{"num_hidden_layers": 8, "hidden_size": 192, "n_experts": 192, "experts_per_token": 8, "d_expert": 64, "d_shared_expert": 0, "hidden_act": "squared_relu", "moe_layers": [2, 3, 4, 5, 6, 7], "router_score": "sigmoid", "normalize_top_k": true, "routed_scale": 1.0, "balance_loss": 0.000276, "balance_bias": true, "router_logit_norm": 1.5, "init_std_router": 0.015, "lr_router": 0.000491, "vocab_size": 16384, "norm": "rmsnorm", "norm_eps": 1e-06, "tie_word_embeddings": false, "optimizer": "adamw", "learning_rate": 0.00233, "beta1": 0.9, "beta2": 0.95, "batch_tokens": [65536, 131072, 196608], "max_seq_len": 2048, "train_tokens": 434700000, "max_steps": 3320, "dataset": "wikipedia_en"}
Below are experts of layer 3 (counted from 0) of a mixture-of-experts language model. Rows are named router (the router's row for the expert) and show model dimensions 0-191. Each number is 50 + 12 x the weight over its row's rms, rounded and kept within 0 to 99.
After each expert's rows: a language model's description of what the expert responds to. This comes from a sample of Wikipedia text that the model never trained on.

# expert 52
router:50 46 39 68 34 39 62 44 43 47 57 55 44 49 43 35 86 31 62 37 40 56 37 38 47 47 38 44 44 58 39 69 71 66 49 52 42 54 61 69 31 42 40 59 43 43 66 58 38 59 44 40 49 53 59 52 41 65 25 66 52 55 64 45 66 48 41 40 47 29 46 55 23 42 38 62 52 35 65 56 27 50 32 52 30 35 65 52 57 40 63 48 35 49 60 12 28 53 66 48 45 55 42 45 46 50 48 50 53 40 57 35 47 52 52 48 35 48 44 49 28 60 45 48 64 53 55 63 62 63 55 40 44 54 54 27 52 68 44 71 48 56 38 54 71 54 77 32 43 51 42 40 30 53 56 43 62 48 77 51 26 77 30 69 45 52 49 38 71 36 38 54 65 44 51 48 62 56 61 63 48 50 40 58 43 44 71 44 47 42 54 66
Table cell separators. Pipe characters, separator rows and line breaks in wiki tables of election results, statistics and demographics, plus some numbers inside these tables.

# expert 35
router:44 49 53 52 43 30 54 35 57 41 63 44 53 39 55 40 42 55 69 46 31 40 66 39 51 51 56 60 41 39 32 57 75 52 66 70 25 49 37 59 37 23 73 49 31 56 44 51 60 31 58 32 43 48 69 69 41 61 43 65 53 37 52 47 44 52 41 38 38 69 37 33 51 53 39 55 27 59 50 43 61 51 52 35 58 50 65 67 50 44 65 47 17 32 71 41 43 49 62 44 72 57 41 51 23 35 53 55 52 61 42 62 36 10 28 41 46 62 50 56 57 56 47 55 66 32 60 31 39 60 46 48 37 59 53 47 49 43 67 50 53 42 46 49 57 24 50 50 31 45 48 44 46 42 57 47 61 58 48 64 42 51 49 52 50 46 40 59 45 40 26 61 45 32 50 41 63 52 73 59 44 67 52 46 44 34 18 43 62 48 52 67
Initial letters, abstract nouns. Single capital letters starting names (H, V, J) after the or a, plus nouns like research, health, development, management.

# expert 29
router:44 41 35 64 46 40 40 46 43 55 57 28 66 46 70 39 45 63 57 44 35 32 45 66 40 41 64 50 35 47 59 60 45 54 77 53 50 38 44 38 47 51 56 43 55 53 22 49 60 40 72 40 36 46 67 72 63 67 39 51 48 54 71 38 50 64 41 23 32 40 42 50 47 52 44 59 32 46 36 24 66 32 39 46 47 70 57 52 69 43 44 69 34 51 59 51 33 61 68 42 63 54 48 40 42 38 51 63 41 50 42 27 42 45 43 57 32 74 48 63 58 54 58 49 55 54 62 64 47 48 47 34 35 42 61 35 33 34 37 38 54 62 49 52 71 47 57 54 65 39 75 55 49 37 68 56 55 54 58 41 44 41 43 43 58 36 41 55 36 50 43 35 47 41 74 40 60 74 69 67 48 67 42 61 61 55 40 80 50 56 74 63
Name word pieces. Given names like William, James, Arthur and syllable pieces inside personal or foreign names, such as Kar, am, el, Fed.

# expert 32
router:44 47 36 45 43 31 49 81 41 42 44 56 41 57 46 69 66 46 52 52 38 47 33 37 71 36 44 63 48 29 45 53 61 58 51 48 37 52 33 28 42 33 32 56 43 47 61 64 49 62 48 44 37 63 63 34 58 60 64 30 47 54 42 35 40 38 50 61 55 40 77 52 56 49 51 39 60 40 46 50 52 54 70 37 40 41 55 53 39 59 49 39 57 45 52 43 54 77 56 42 52 45 52 41 45 30 37 48 48 50 43 72 26 42 48 39 58 53 34 49 34 51 46 44 23 50 63 45 37 39 34 63 50 64 28 67 51 27 61 41 42 52 40 47 52 49 53 54 39 51 63 79 90 44 53 46 21 38 45 59 55 43 46 52 70 44 50 45 61 74 40 33 55 52 46 49 66 66 48 56 66 48 57 42 42 44 30 58 51 37 25 18
Degree adverbs and -ly. Adverbs of degree and manner such as well, so, more, still, very, already, and -ly or -ically endings like sparsely, necessarily.

# expert 39
router:40 42 55 47 24 59 61 59 39 51 71 33 46 31 41 38 34 35 67 40 45 67 52 25 57 54 56 54 71 66 45 33 64 49 43 63 28 73 66 53 63 43 56 56 61 41 58 56 47 30 64 72 51 70 38 57 61 69 55 61 60 46 62 66 57 61 37 47 47 49 20 66 51 41 60 55 51 55 42 74 28 56 57 35 64 56 57 42 58 49 62 67 41 40 28 55 43 50 19 66 66 44 41 36 47 60 40 55 48 59 36 51 51 46 47 50 45 62 57 22 43 42 40 35 51 42 43 58 44 57 55 52 68 59 59 43 51 52 54 51 25 52 41 52 40 50 53 32 43 60 38 57 26 50 56 50 52 42 48 40 27 18 50 40 33 70 44 53 43 54 52 68 46 29 44 77 48 61 68 41 62 55 47 33 42 49 51 63 44 51 42 39
Table pipes, list "the". Pipes and line breaks inside wide tables and infobox lists, plus "the" in names and lists, as in Edward the Confessor, and "The" in episode titles.

# expert 43
router:54 71 67 45 39 27 70 35 32 47 52 80 48 52 48 57 57 70 53 81 43 41 31 39 58 42 64 58 52 65 49 56 60 38 58 44 50 50 31 37 24 49 45 13 56 52 29 55 41 45 55 64 51 46 50 49 44 67 37 62 56 36 53 56 50 66 41 47 43 61 55 35 50 36 42 50 44 58 42 43 53 51 48 59 46 59 56 56 70 45 50 52 33 61 56 24 28 63 47 50 44 51 46 48 52 32 29 47 54 56 43 22 45 25 48 51 48 50 57 62 66 73 45 49 62 72 64 40 51 48 64 27 26 25 64 30 41 42 66 64 62 54 49 52 55 41 54 43 48 47 48 27 68 30 55 57 36 47 39 54 51 60 47 51 54 20 29 59 32 34 54 49 55 41 62 52 56 48 59 70 57 43 46 43 43 38 43 57 37 63 61 50
Mid-word letter pieces. Inner or final letter chunks of names and foreign words, such as ach, é, ille, ij, and digits inside number sequences.

# expert 22
router:62 45 49 48 45 56 36 43 73 42 74 33 47 41 43 33 51 40 58 73 37 37 47 38 66 65 59 57 46 32 70 58 57 44 42 34 48 31 55 51 43 40 40 52 50 56 46 45 53 47 61 76 35 49 41 55 36 57 49 58 61 34 62 58 61 54 47 48 59 78 59 36 31 64 52 54 53 72 65 50 40 57 72 60 29 55 40 64 27 63 48 74 46 49 52 68 53 44 36 68 28 32 61 40 69 56 36 41 70 51 63 36 68 45 36 79 49 31 68 58 62 61 42 31 29 53 63 56 42 54 60 47 43 53 84 61 61 37 46 30 47 52 48 56 58 30 45 45 48 45 26 58 58 60 42 51 45 59 38 46 81 49 59 43 50 30 49 48 58 51 46 51 50 34 52 43 42 50 51 66 47 51 52 32 52 41 29 51 63 57 48 54
Military and league names. Words in names of wars, armed forces and sports leagues, such as War, Air, Force, Division, League, plus the preposition in before dates and places.

# expert 2
router:42 64 58 33 47 67 41 65 50 46 57 82 55 43 26 35 43 37 37 68 52 86 41 56 37 61 51 56 59 50 68 55 36 42 60 34 34 51 55 69 38 37 37 54 47 42 47 63 34 39 36 58 61 57 45 43 62 35 61 73 66 63 69 51 36 45 47 61 44 54 57 62 42 51 56 45 40 54 29 54 51 33 46 62 40 60 41 48 75 73 35 43 54 51 49 72 51 49 55 58 30 43 68 48 39 54 32 59 51 68 36 35 61 51 41 46 57 67 63 44 47 61 74 38 47 39 26 22 54 63 34 24 41 68 56 50 45 61 52 29 63 44 40 31 43 64 52 52 46 47 40 40 51 57 20 34 47 35 46 36 52 50 54 54 56 45 53 30 40 57 40 56 65 35 34 49 58 51 52 68 57 30 63 45 53 52 51 55 49 45 36 41
"new"/"what" and word-middles. The words new, New, home, old, High and "in what is now", plus mid-word pieces such as merc-ant-ile, ad-olescent, opt-ional.

# expert 28
router:50 55 58 55 55 41 61 54 67 59 53 72 50 42 39 69 57 64 53 39 50 52 40 36 29 60 64 26 42 57 48 74 41 55 70 61 55 35 52 63 50 47 63 42 51 52 27 70 62 50 59 58 34 64 59 56 25 47 49 50 62 34 71 62 66 58 53 51 64 30 40 53 46 55 55 53 61 61 41 49 45 58 67 59 23 62 44 13 44 55 50 44 47 47 61 55 48 30 63 32 65 44 63 54 63 52 68 59 59 30 46 30 39 25 54 39 64 58 62 58 60 67 45 63 38 49 43 39 31 71 67 54 47 52 62 42 42 46 44 59 29 46 55 43 29 34 63 34 35 47 61 50 43 53 53 67 70 53 53 54 54 49 50 68 64 44 39 68 61 48 51 47 63 55 53 30 55 46 34 72 56 65 50 26 39 56 31 45 46 37 75 50
Infobox dashes, perfect auxiliaries. List dashes in location infoboxes, table separator rows, section heading marks, and auxiliaries such as had, has and there before a verb.

# expert 5
router:71 36 33 49 67 65 47 68 47 36 40 57 43 57 38 54 46 53 53 52 63 71 57 49 36 57 46 47 57 57 63 47 45 44 42 47 46 58 68 54 57 69 65 46 54 65 64 38 43 56 45 56 59 57 35 41 70 35 63 48 68 53 25 61 54 39 54 68 71 27 40 69 38 60 59 39 50 48 67 58 39 67 35 55 37 41 42 39 29 63 30 43 66 53 39 41 53 63 27 71 40 43 64 69 62 55 48 45 56 54 62 60 57 67 49 60 68 44 47 41 51 36 63 59 39 67 29 61 59 28 59 40 60 49 35 56 66 68 50 54 53 54 64 62 48 65 46 57 54 69 42 71 34 48 34 41 33 59 65 70 53 36 66 52 33 45 58 64 54 70 60 55 39 63 37 52 43 40 33 34 50 45 54 55 24 62 58 34 47 71 28 49
Line breaks before sections. Line-break tokens, especially the blank line before ==History==, ==Career== headings, new paragraphs, table rows and list items.

# expert 57
router:41 58 58 43 27 39 58 45 77 47 52 36 43 47 40 26 41 48 57 48 41 41 60 45 53 29 58 52 43 28 49 30 62 56 41 51 40 47 53 71 67 34 25 45 65 53 29 30 52 42 58 39 46 39 57 67 47 70 35 46 54 42 49 51 76 44 43 47 49 46 51 37 48 65 40 55 32 53 46 37 54 34 60 47 41 62 63 48 61 40 62 69 25 66 61 38 54 59 72 34 60 56 45 26 30 35 43 66 38 56 28 41 55 21 50 41 51 44 57 69 43 48 41 63 40 55 54 44 29 50 49 52 35 43 41 28 47 35 55 68 66 64 51 40 63 21 69 56 42 50 61 51 54 46 60 72 35 48 32 35 43 59 48 53 63 52 33 42 53 41 52 49 49 35 72 47 54 59 73 62 50 61 47 48 68 37 32 61 48 44 58 56
Ordinals, countries, codes. First, second, only and one, as in "not only", plus country names and closing letters of codes like GRE or CHE in sports tables.

# expert 63
router:53 48 56 46 60 48 48 46 30 71 63 68 59 52 47 53 47 45 34 32 58 47 61 49 51 54 45 39 58 59 57 26 31 58 50 49 81 53 53 87 51 57 54 56 44 58 41 39 37 56 48 68 36 61 60 45 59 37 44 38 62 56 59 65 72 66 49 52 66 53 43 56 33 49 52 34 53 50 61 59 36 39 43 48 62 48 29 61 47 49 52 46 46 36 41 52 72 46 55 49 32 34 39 65 42 63 59 54 63 46 53 53 58 66 60 51 42 61 47 60 35 26 68 82 38 41 33 58 52 58 54 58 47 68 19 58 57 51 23 55 54 46 75 52 58 60 24 34 47 40 50 56 45 64 35 37 45 39 72 65 56 45 34 62 11 53 49 60 52 42 64 52 49 64 69 71 37 52 53 41 48 59 31 53 58 59 51 37 39 58 59 39
List-item dashes and labels. Dashes starting infobox or bibliography lines, "of" in "Comparison of", colons after team names, and label fields like Occupation: or (Japanese:.

# expert 17
router:59 55 65 46 80 46 64 40 38 30 32 70 70 21 61 45 60 49 56 48 59 54 47 44 67 47 40 47 61 38 49 43 42 24 52 39 69 42 26 51 51 49 49 39 49 56 35 47 50 51 38 44 37 51 26 42 42 42 51 50 59 60 53 37 64 62 28 52 42 64 36 41 46 55 39 40 55 41 47 33 38 59 49 63 59 60 26 61 47 37 39 68 48 47 41 55 67 51 59 61 44 45 39 42 50 59 53 41 49 26 54 53 62 85 32 61 40 50 45 39 54 35 65 57 35 51 46 51 48 60 29 39 43 73 43 55 28 67 47 82 41 54 42 36 54 79 38 48 42 51 41 51 62 68 30 54 53 56 60 50 50 63 49 60 55 30 49 36 63 60 58 62 49 53 53 53 37 33 29 37 43 55 48 45 51 51 90 43 39 49 40 42
Sentence openers. First word of a new sentence after a period, mostly connectives and prepositions such as In, However, When, After, During, Like.

# expert 3
router:39 51 49 44 61 63 40 57 64 36 59 44 56 54 59 75 50 46 47 57 53 50 60 44 48 52 57 49 48 54 55 66 30 63 48 43 64 41 57 42 60 39 41 54 49 57 53 78 55 53 52 48 36 63 46 59 44 58 26 60 47 57 69 33 53 46 69 55 46 48 50 47 42 51 35 50 52 57 36 42 58 53 40 38 64 40 57 67 71 55 40 60 63 44 52 46 39 37 65 43 57 78 49 35 47 38 19 89 52 60 76 41 42 48 68 56 55 41 59 52 49 68 42 32 58 68 53 60 41 53 17 48 34 50 70 44 66 41 50 39 42 54 35 32 55 38 59 31 50 32 19 55 54 68 50 68 57 46 78 64 42 62 47 57 49 63 44 43 52 60 46 30 63 40 61 39 34 63 53 37 70 68 43 29 41 38 57 61 72 37 62 59
Name-initial word pieces. First pieces of proper names and foreign words, mostly capitalised, such as T, N, Sh, Par, David in names like Parinaud or Nishad.

# expert 30
router:32 41 59 51 46 54 35 48 63 67 64 56 36 50 68 52 46 36 53 70 39 48 47 66 44 66 58 62 52 54 28 61 50 56 57 47 51 62 63 81 52 42 51 64 69 22 25 39 36 55 72 49 54 44 56 61 37 35 58 59 53 43 40 39 52 47 34 68 58 67 55 51 32 46 29 52 40 66 35 43 49 54 46 26 48 61 59 40 26 45 57 54 36 54 56 45 52 40 47 44 41 47 47 37 35 63 65 43 65 60 57 67 32 40 45 49 47 65 64 67 35 58 42 66 74 36 52 54 51 55 54 59 66 69 43 53 43 56 69 46 55 57 48 47 44 37 47 60 47 65 50 42 56 48 40 52 20 53 35 30 41 50 45 52 41 70 45 57 31 55 38 76 54 61 87 44 63 61 70 81 43 56 59 52 70 50 31 49 51 41 57 44
Role nouns, Latin endings. Nouns for people's roles after as/a (professor, footballer, coach, writer) and inner pieces of foreign or Latin species names like -ensis.

# expert 62
router:50 51 51 21 59 29 39 38 48 79 52 30 44 48 48 34 60 39 43 55 68 37 66 70 60 67 40 60 56 67 43 40 48 55 48 51 66 28 64 62 49 40 60 61 47 24 72 53 37 59 28 41 75 42 53 54 46 22 35 64 47 59 61 41 59 51 64 51 54 37 50 55 79 29 50 39 34 43 68 44 53 31 35 66 56 49 46 35 54 56 32 51 51 38 52 52 36 55 53 55 23 41 67 58 59 54 69 32 55 59 84 50 64 56 62 36 61 59 59 60 41 61 45 52 50 49 66 46 53 58 42 51 71 64 47 40 63 54 40 43 55 50 54 51 52 46 39 60 42 36 38 55 69 56 41 46 51 70 47 52 59 42 42 62 57 64 61 42 68 44 42 55 30 54 50 65 65 44 40 49 54 57 49 33 66 24 53 55 49 21 60 49
Sentence-ending punctuation. Word pieces that end a sentence with a period (-ion., -es., him.), plus semicolons, colons and table bars in data rows.

# expert 4
router:67 66 69 68 66 73 32 48 48 52 31 43 52 71 50 59 39 32 39 52 66 74 67 42 44 46 53 63 40 49 60 32 58 34 62 36 43 57 50 42 67 49 58 45 44 31 33 39 49 46 37 43 49 41 45 48 51 44 56 61 46 50 62 50 53 62 61 38 47 42 53 37 32 52 63 52 52 20 41 60 49 30 43 73 68 34 32 59 48 47 54 49 49 37 38 33 56 45 57 36 45 58 42 45 19 42 52 55 39 42 48 60 73 61 52 55 67 39 45 53 55 69 58 74 58 73 51 67 64 58 36 67 55 54 42 58 52 40 60 63 38 42 45 35 45 59 66 40 52 50 76 42 47 38 37 24 58 73 47 66 29 63 56 44 37 57 61 36 70 33 73 63 31 71 31 53 39 56 42 54 38 50 48 41 64 44 52 51 51 47 50 57
Clause and list boundaries. Words that open a new clause or source phrase, such as from, because, told, says, plus sentence-final periods and list dashes after line breaks.

# expert 51
router:48 48 55 52 61 55 54 59 44 47 29 47 42 41 52 45 79 44 47 44 48 45 63 49 52 40 22 60 52 58 37 57 52 32 35 46 77 34 45 45 78 39 71 29 63 49 52 42 39 46 36 53 65 44 68 47 30 52 41 23 50 57 57 32 56 35 47 47 62 41 20 53 50 38 37 62 44 35 45 56 43 30 47 44 49 40 49 51 44 50 33 58 68 27 57 71 57 42 36 38 52 65 58 62 57 57 51 51 68 62 48 33 55 59 52 43 49 59 46 33 34 68 43 49 40 49 51 48 41 61 33 71 40 65 57 40 63 63 58 24 15 65 59 38 39 61 48 39 61 51 34 67 46 74 58 64 47 36 53 39 64 48 56 61 41 34 66 53 57 37 37 41 58 55 57 40 67 35 29 42 63 59 58 41 45 69 40 56 45 51 41 25
Indefinite articles, sentence ends. The articles a and an after verbs or "evidence of", and sentence-final periods before a new sentence or line.

# expert 37
router:42 35 63 46 62 44 67 47 26 70 41 58 28 59 75 55 59 32 43 42 74 48 62 42 61 47 49 49 59 53 48 47 53 52 42 79 99 64 44 68 63 49 52 69 37 56 41 25 53 59 40 54 50 48 38 51 48 57 62 74 44 61 51 59 52 49 53 47 46 71 17 37 77 44 42 49 57 43 50 61 60 44 49 49 60 33 55 51 40 38 50 48 46 54 50 45 54 57 52 61 23 43 37 61 53 50 69 32 63 70 44 54 37 51 69 68 56 62 43 71 45 50 47 51 51 39 62 68 58 45 57 45 59 60 54 45 51 62 65 36 52 58 59 53 54 49 52 45 44 23 50 37 32 68 30 49 46 61 56 49 63 62 38 48 42 70 39 44 65 56 47 55 60 68 44 50 55 34 54 31 45 38 49 70 48 42 45 41 40 52 55 55
Line and sentence starts. Sentence-opening The, his, He, table pipes, line breaks and semicolons starting new entries in lists, tables and discographies, with year closers like (2005).

# expert 54
router:33 34 68 56 70 43 45 39 47 66 51 54 38 51 53 40 46 49 50 57 29 38 38 55 64 74 56 66 46 43 45 62 50 47 64 69 48 39 50 73 61 50 53 53 71 45 45 33 52 46 71 45 51 49 59 58 69 65 56 46 59 28 19 36 50 52 38 50 55 61 39 38 54 26 32 54 66 43 43 41 57 48 51 47 45 43 58 47 47 30 69 46 24 52 58 54 33 43 67 56 47 58 52 62 41 44 57 48 35 55 24 32 38 46 79 45 41 53 65 61 79 51 68 41 47 44 60 60 47 54 48 53 53 54 31 42 30 43 42 55 50 43 30 49 54 63 49 39 43 45 84 36 63 57 36 27 71 68 47 45 48 46 43 31 46 38 56 46 56 33 54 64 59 42 49 50 52 56 61 46 71 54 20 42 76 53 54 59 26 45 43 36
Mid-word fragments. Middle syllables of longer words after a few opening letters, such as ent-end-re, inver-te-brate, in-hib-its, con-fer-ences, Leg-end.

# expert 12
router:51 52 53 56 58 67 31 66 62 43 55 41 49 49 64 36 45 55 59 61 53 52 64 62 64 43 35 49 50 50 55 28 29 33 74 46 40 57 37 29 51 55 54 60 73 42 65 57 63 54 36 63 53 77 38 64 51 43 38 38 76 50 43 48 56 54 37 50 68 45 49 48 50 42 61 70 79 33 54 40 44 51 66 28 58 41 45 49 36 45 48 49 54 57 32 47 74 40 28 50 49 66 34 47 31 32 53 65 68 48 46 56 64 69 71 35 51 58 40 52 64 54 47 47 37 53 51 34 61 44 43 59 63 59 57 56 49 54 56 51 44 62 55 28 54 81 52 38 63 43 43 48 42 50 72 45 51 45 40 47 58 61 42 65 30 59 52 50 33 59 47 71 44 58 54 35 68 65 58 65 73 48 38 52 47 65 48 23 76 77 63 44
Clause verbs, table pipes. Main verbs and conjunctions after a subject, such as was, did, made, if, when, plus closing pipes in election and episode tables.

# expert 31
router:66 48 30 50 48 67 41 66 38 36 34 51 62 49 47 70 50 61 47 63 62 41 57 61 42 61 47 43 60 65 61 51 38 36 40 36 42 62 68 55 57 71 45 35 60 55 64 54 41 61 66 60 54 63 50 46 68 40 59 38 59 54 41 56 46 40 57 70 66 36 62 69 39 66 63 35 42 55 61 56 45 72 32 48 36 49 36 43 50 65 37 46 67 58 43 54 63 70 31 67 32 49 66 63 57 54 37 59 62 38 62 57 62 66 40 56 63 41 46 46 67 53 64 59 48 71 33 63 61 32 42 38 62 43 45 51 67 52 47 38 59 65 54 61 52 71 35 46 58 64 45 67 49 39 32 31 40 47 40 62 55 31 51 42 58 34 70 65 39 62 50 52 33 48 53 68 33 35 42 41 68 34 47 67 25 73 55 38 33 57 31 33
Word-initial fragments. First one or two letters of a word split into pieces, such as con-f-irm, t-outed, fl, qu, Sch, plus foreign-word onsets.

# expert 55
router:74 66 46 59 54 43 56 36 48 63 31 58 40 45 42 42 49 64 61 36 43 51 48 43 37 42 54 45 58 58 59 30 41 61 60 68 51 47 45 41 46 52 58 49 34 55 61 72 40 67 39 35 44 49 70 44 45 59 57 54 46 44 58 56 41 52 57 48 28 54 61 39 67 50 58 52 27 65 77 54 46 62 27 50 63 67 60 51 41 56 32 46 49 25 34 49 45 50 63 77 72 44 41 43 57 37 37 55 24 59 50 43 56 58 60 85 48 40 62 55 56 62 63 54 50 68 51 41 39 48 42 57 53 50 47 66 36 59 47 13 43 31 46 52 94 36 53 76 43 65 60 37 45 54 48 49 46 43 42 61 57 69 41 56 38 48 37 66 32 47 53 49 56 50 28 37 35 62 61 38 41 54 57 44 48 62 24 45 53 48 36 52
Line breaks and membership words. Line breaks ending table rows and stat lines, and words like among, composed, founded, owned, plus the in season intros.

# expert 40
router:33 52 48 73 46 44 63 29 37 45 56 29 24 50 51 33 50 58 39 54 53 49 52 43 37 51 71 69 44 31 41 53 56 38 58 49 52 28 55 65 55 50 56 58 69 44 48 54 35 42 45 67 47 68 43 61 43 42 46 48 75 40 62 38 42 59 74 55 57 79 45 41 64 53 56 51 29 47 40 52 48 55 73 57 44 47 67 51 53 59 57 55 53 51 51 32 35 51 60 70 69 50 35 42 51 52 36 49 43 50 32 53 59 46 39 51 28 44 41 47 53 35 32 29 65 15 62 58 53 23 64 72 29 72 51 41 34 74 58 61 61 34 46 41 47 40 53 47 63 56 63 66 54 44 54 43 65 43 41 44 35 45 59 42 36 66 50 53 59 61 47 60 50 23 50 58 32 39 51 62 33 43 48 46 39 54 53 64 69 67 25 56
Group and organization nouns. Collective nouns naming organizations or groups, usually after the or a name, such as team, Party, family, company, government, Club.

# expert 46
router:44 58 52 62 64 54 62 63 53 51 31 59 49 36 60 60 37 51 43 44 49 53 72 41 38 55 59 59 51 32 63 38 60 51 64 46 42 29 63 38 55 41 26 53 46 37 42 64 56 38 47 38 42 52 48 55 63 49 65 63 49 46 48 30 53 67 50 33 49 58 41 28 24 48 39 48 54 48 32 46 61 54 66 34 28 63 49 61 53 40 39 50 35 40 77 35 37 48 51 31 62 50 37 37 39 45 52 42 53 65 46 34 48 15 46 34 31 73 47 46 59 48 68 49 56 43 57 41 48 52 52 47 63 45 74 36 44 53 64 65 44 43 53 43 47 42 90 54 51 50 16 51 66 50 40 47 37 58 43 42 30 64 42 26 34 62 41 47 51 54 38 51 44 37 56 42 67 59 72 55 29 53 68 50 48 60 56 67 70 40 63 67
Common nouns after determiners. Everyday nouns and noun-start pieces after the, a or first, such as station, year, day, match, card, post, pen in penalties.

# expert 1
router:62 49 30 75 17 61 41 38 52 38 35 70 61 49 60 43 73 49 61 55 40 60 53 49 48 47 56 57 51 47 53 66 47 60 61 44 30 58 70 66 37 68 38 52 43 44 56 60 62 70 47 61 68 59 41 63 71 66 21 50 41 49 42 30 56 52 37 57 51 55 62 30 63 49 36 39 69 40 35 44 50 49 45 58 63 28 58 37 52 52 52 40 46 59 49 53 45 55 67 40 54 47 58 61 43 62 48 55 55 41 31 36 42 47 37 47 31 49 46 64 64 65 53 30 48 64 64 49 57 47 50 56 71 53 27 59 26 31 67 39 50 51 49 68 44 49 56 47 52 43 37 42 20 45 60 59 55 41 68 58 63 51 36 50 51 35 67 72 48 72 40 46 57 68 44 31 63 56 65 59 43 48 38 48 75 41 35 52 31 33 57 69
Reporting and modal verbs. Verbs of belief, saying and possibility after is/was, and the following to or that, such as believed that, said to, may, known.

# expert 9
router:28 47 70 48 54 58 37 48 45 72 65 49 39 43 63 44 37 38 36 25 59 40 45 34 54 63 50 51 52 46 43 51 83 61 52 45 54 25 39 33 65 34 66 45 54 45 40 50 49 59 64 59 62 50 47 77 43 56 54 66 47 57 48 66 38 35 57 53 49 35 50 48 62 46 26 64 30 43 30 54 46 54 61 34 48 50 60 41 31 52 47 40 38 54 59 40 63 45 49 51 73 53 50 54 28 60 53 51 59 54 78 38 49 55 61 54 37 75 28 56 52 47 41 50 75 56 48 32 61 33 59 30 61 33 67 57 49 60 51 33 40 37 58 43 36 59 35 56 61 66 43 56 63 68 53 35 39 24 34 53 39 50 65 39 35 61 65 50 41 34 60 50 42 29 56 62 58 57 64 57 66 37 37 48 78 40 47 60 43 32 56 52
Person-role nouns, taxonomy. Role and occupation nouns after a nationality or party, such as politician, actor, player, plus "the" before family names in species stubs.

# expert 27
router:56 55 35 43 42 48 58 46 49 47 69 36 36 52 52 48 58 64 59 68 49 46 66 51 52 47 45 43 47 37 50 33 70 46 43 63 29 43 46 42 47 49 42 47 50 56 42 65 63 22 71 47 68 62 45 60 45 49 68 19 55 53 52 44 68 51 54 58 80 40 67 67 37 30 61 52 52 60 74 46 68 59 53 33 59 56 57 62 47 26 19 33 61 69 39 66 63 44 34 66 60 35 36 49 54 31 34 52 52 48 44 56 50 59 35 28 51 56 54 45 57 54 43 54 70 82 50 56 60 51 35 73 41 33 45 40 39 40 52 74 69 59 54 42 60 60 65 44 50 39 31 36 44 55 52 60 37 48 48 52 45 37 39 19 48 50 48 72 27 58 73 42 51 56 49 58 40 52 57 49 52 52 46 56 64 69 49 41 38 45 64 45
Headings and quoted titles. Closing === on section headings like Singles or Box office, table divider rows, opening quotes of song titles, and "(born" dates.

# expert 41
router:44 59 45 33 21 32 23 55 61 43 39 25 50 59 38 39 51 36 51 60 48 53 46 43 38 79 30 33 56 46 52 69 53 27 51 54 39 47 46 45 46 41 68 45 70 33 71 40 38 66 59 46 26 54 51 33 29 46 43 39 49 33 45 53 38 48 72 49 44 37 65 61 39 50 53 70 53 74 61 56 54 44 68 48 51 39 57 46 31 46 60 82 36 40 55 41 71 49 60 45 65 41 55 40 59 50 38 49 43 45 51 68 35 52 58 32 34 41 43 32 44 38 48 41 37 62 52 62 57 46 46 62 34 65 53 58 88 45 58 47 69 33 53 59 52 50 52 67 41 53 66 47 36 50 42 28 58 54 42 41 45 37 34 38 37 32 69 54 35 59 49 49 58 64 60 44 41 64 35 49 30 50 42 54 59 58 39 44 60 56 49 46
Table numbers, comparatives. Numeric cells and pipes in data tables, decimal pieces like .0, .6, and words like more, most, public, information.

# expert 0
router:36 43 74 50 49 51 62 52 52 48 55 44 65 56 75 45 52 56 65 38 48 54 77 65 49 44 53 51 40 54 64 42 46 32 55 59 51 39 59 47 29 49 67 62 51 74 54 54 54 38 95 55 58 63 67 68 43 53 35 55 56 49 55 37 48 50 41 51 46 51 33 69 55 45 62 49 52 38 38 56 29 46 70 71 28 61 47 48 66 62 49 35 49 73 70 34 30 51 50 59 32 55 53 62 47 46 76 49 44 65 37 43 46 53 32 35 47 62 45 48 28 42 33 47 61 52 41 41 49 56 71 65 56 48 28 71 47 64 35 48 41 56 58 39 60 48 34 40 39 52 46 62 52 56 24 36 53 61 44 58 49 57 57 56 40 46 23 54 58 34 58 69 44 67 39 56 40 68 63 36 21 57 41 57 36 36 41 44 44 43 35 56
Section-start newlines, separators. Line breaks right after section headings like ==History==, plus semicolons after pronunciations, coordinate marks °N/″E, and connectives and, with.

# expert 21
router:40 52 56 51 66 57 44 47 51 60 49 33 32 58 51 36 51 47 47 39 62 36 56 33 40 63 42 46 72 41 40 57 13 31 60 57 60 47 47 82 51 59 70 50 53 51 59 33 60 68 66 62 35 34 49 52 46 58 60 53 53 68 58 71 72 62 45 30 55 48 58 68 33 69 42 51 65 65 52 57 67 28 59 48 51 47 38 52 45 41 62 52 47 34 40 54 70 38 36 73 58 61 53 43 45 39 54 43 54 59 54 63 44 54 58 55 28 40 48 61 11 58 56 43 26 41 51 80 43 31 59 61 37 49 43 35 55 41 65 33 48 70 40 68 36 63 69 32 48 59 43 68 44 45 60 40 49 39 52 51 44 28 37 44 64 46 49 47 59 44 76 57 46 70 51 51 46 43 37 68 43 49 41 60 48 30 47 47 42 51 54 47
Table cell separators. Pipe separators between cells in sports, election and results tables, plus sentence-final punctuation and "is" after a birth-date parenthesis.

# expert 13
router:47 52 54 54 36 51 46 53 51 50 48 47 49 29 67 56 49 71 65 69 70 36 58 37 63 47 40 24 46 60 44 26 41 35 35 57 52 50 54 48 67 64 32 74 48 68 67 41 34 46 28 50 34 30 55 45 65 39 22 70 62 58 61 63 41 65 40 42 39 63 47 53 37 60 49 35 39 62 55 64 32 59 39 36 43 43 50 50 48 45 52 59 62 42 48 45 55 59 24 49 46 56 58 42 49 86 30 40 42 45 19 50 53 57 47 49 54 32 45 63 50 45 37 37 38 26 35 55 50 39 64 70 52 77 45 55 74 61 44 45 52 71 56 74 58 50 48 61 41 45 38 43 41 59 60 51 49 52 40 44 39 56 41 59 42 61 40 43 44 37 23 39 46 57 51 44 32 34 65 71 51 34 45 40 54 41 45 59 59 41 34 60
Table cells, international titles. Pipe separators in award, filmography and results tables, and title words like World, National, International, Ex, des, La.

# expert 18
router:57 40 45 41 52 78 54 60 41 53 66 28 51 61 70 54 59 33 56 36 57 46 61 38 57 45 52 20 59 45 49 13 50 49 40 61 63 47 58 72 60 60 84 56 53 46 65 42 58 62 38 67 55 43 46 46 58 43 66 64 60 49 51 53 60 40 47 66 68 53 29 64 65 50 63 56 42 42 61 56 63 32 60 57 43 43 60 44 14 47 54 51 59 55 50 68 49 55 63 58 42 46 45 38 51 59 77 42 37 63 49 56 58 56 61 43 68 52 33 40 18 51 61 44 43 71 50 61 66 44 41 59 54 49 53 47 47 30 47 67 47 46 74 53 31 64 46 60 68 38 51 60 37 54 40 50 49 54 71 61 63 39 53 30 24 58 58 55 65 53 46 56 50 48 59 59 40 34 37 44 23 40 29 60 52 58 51 36 52 52 36 44
Articles, pronouns, climate cells. Articles and subject pronouns starting clauses (the, he, a), pipes after row labels in climate and census tables, and disambiguating parentheses like (A.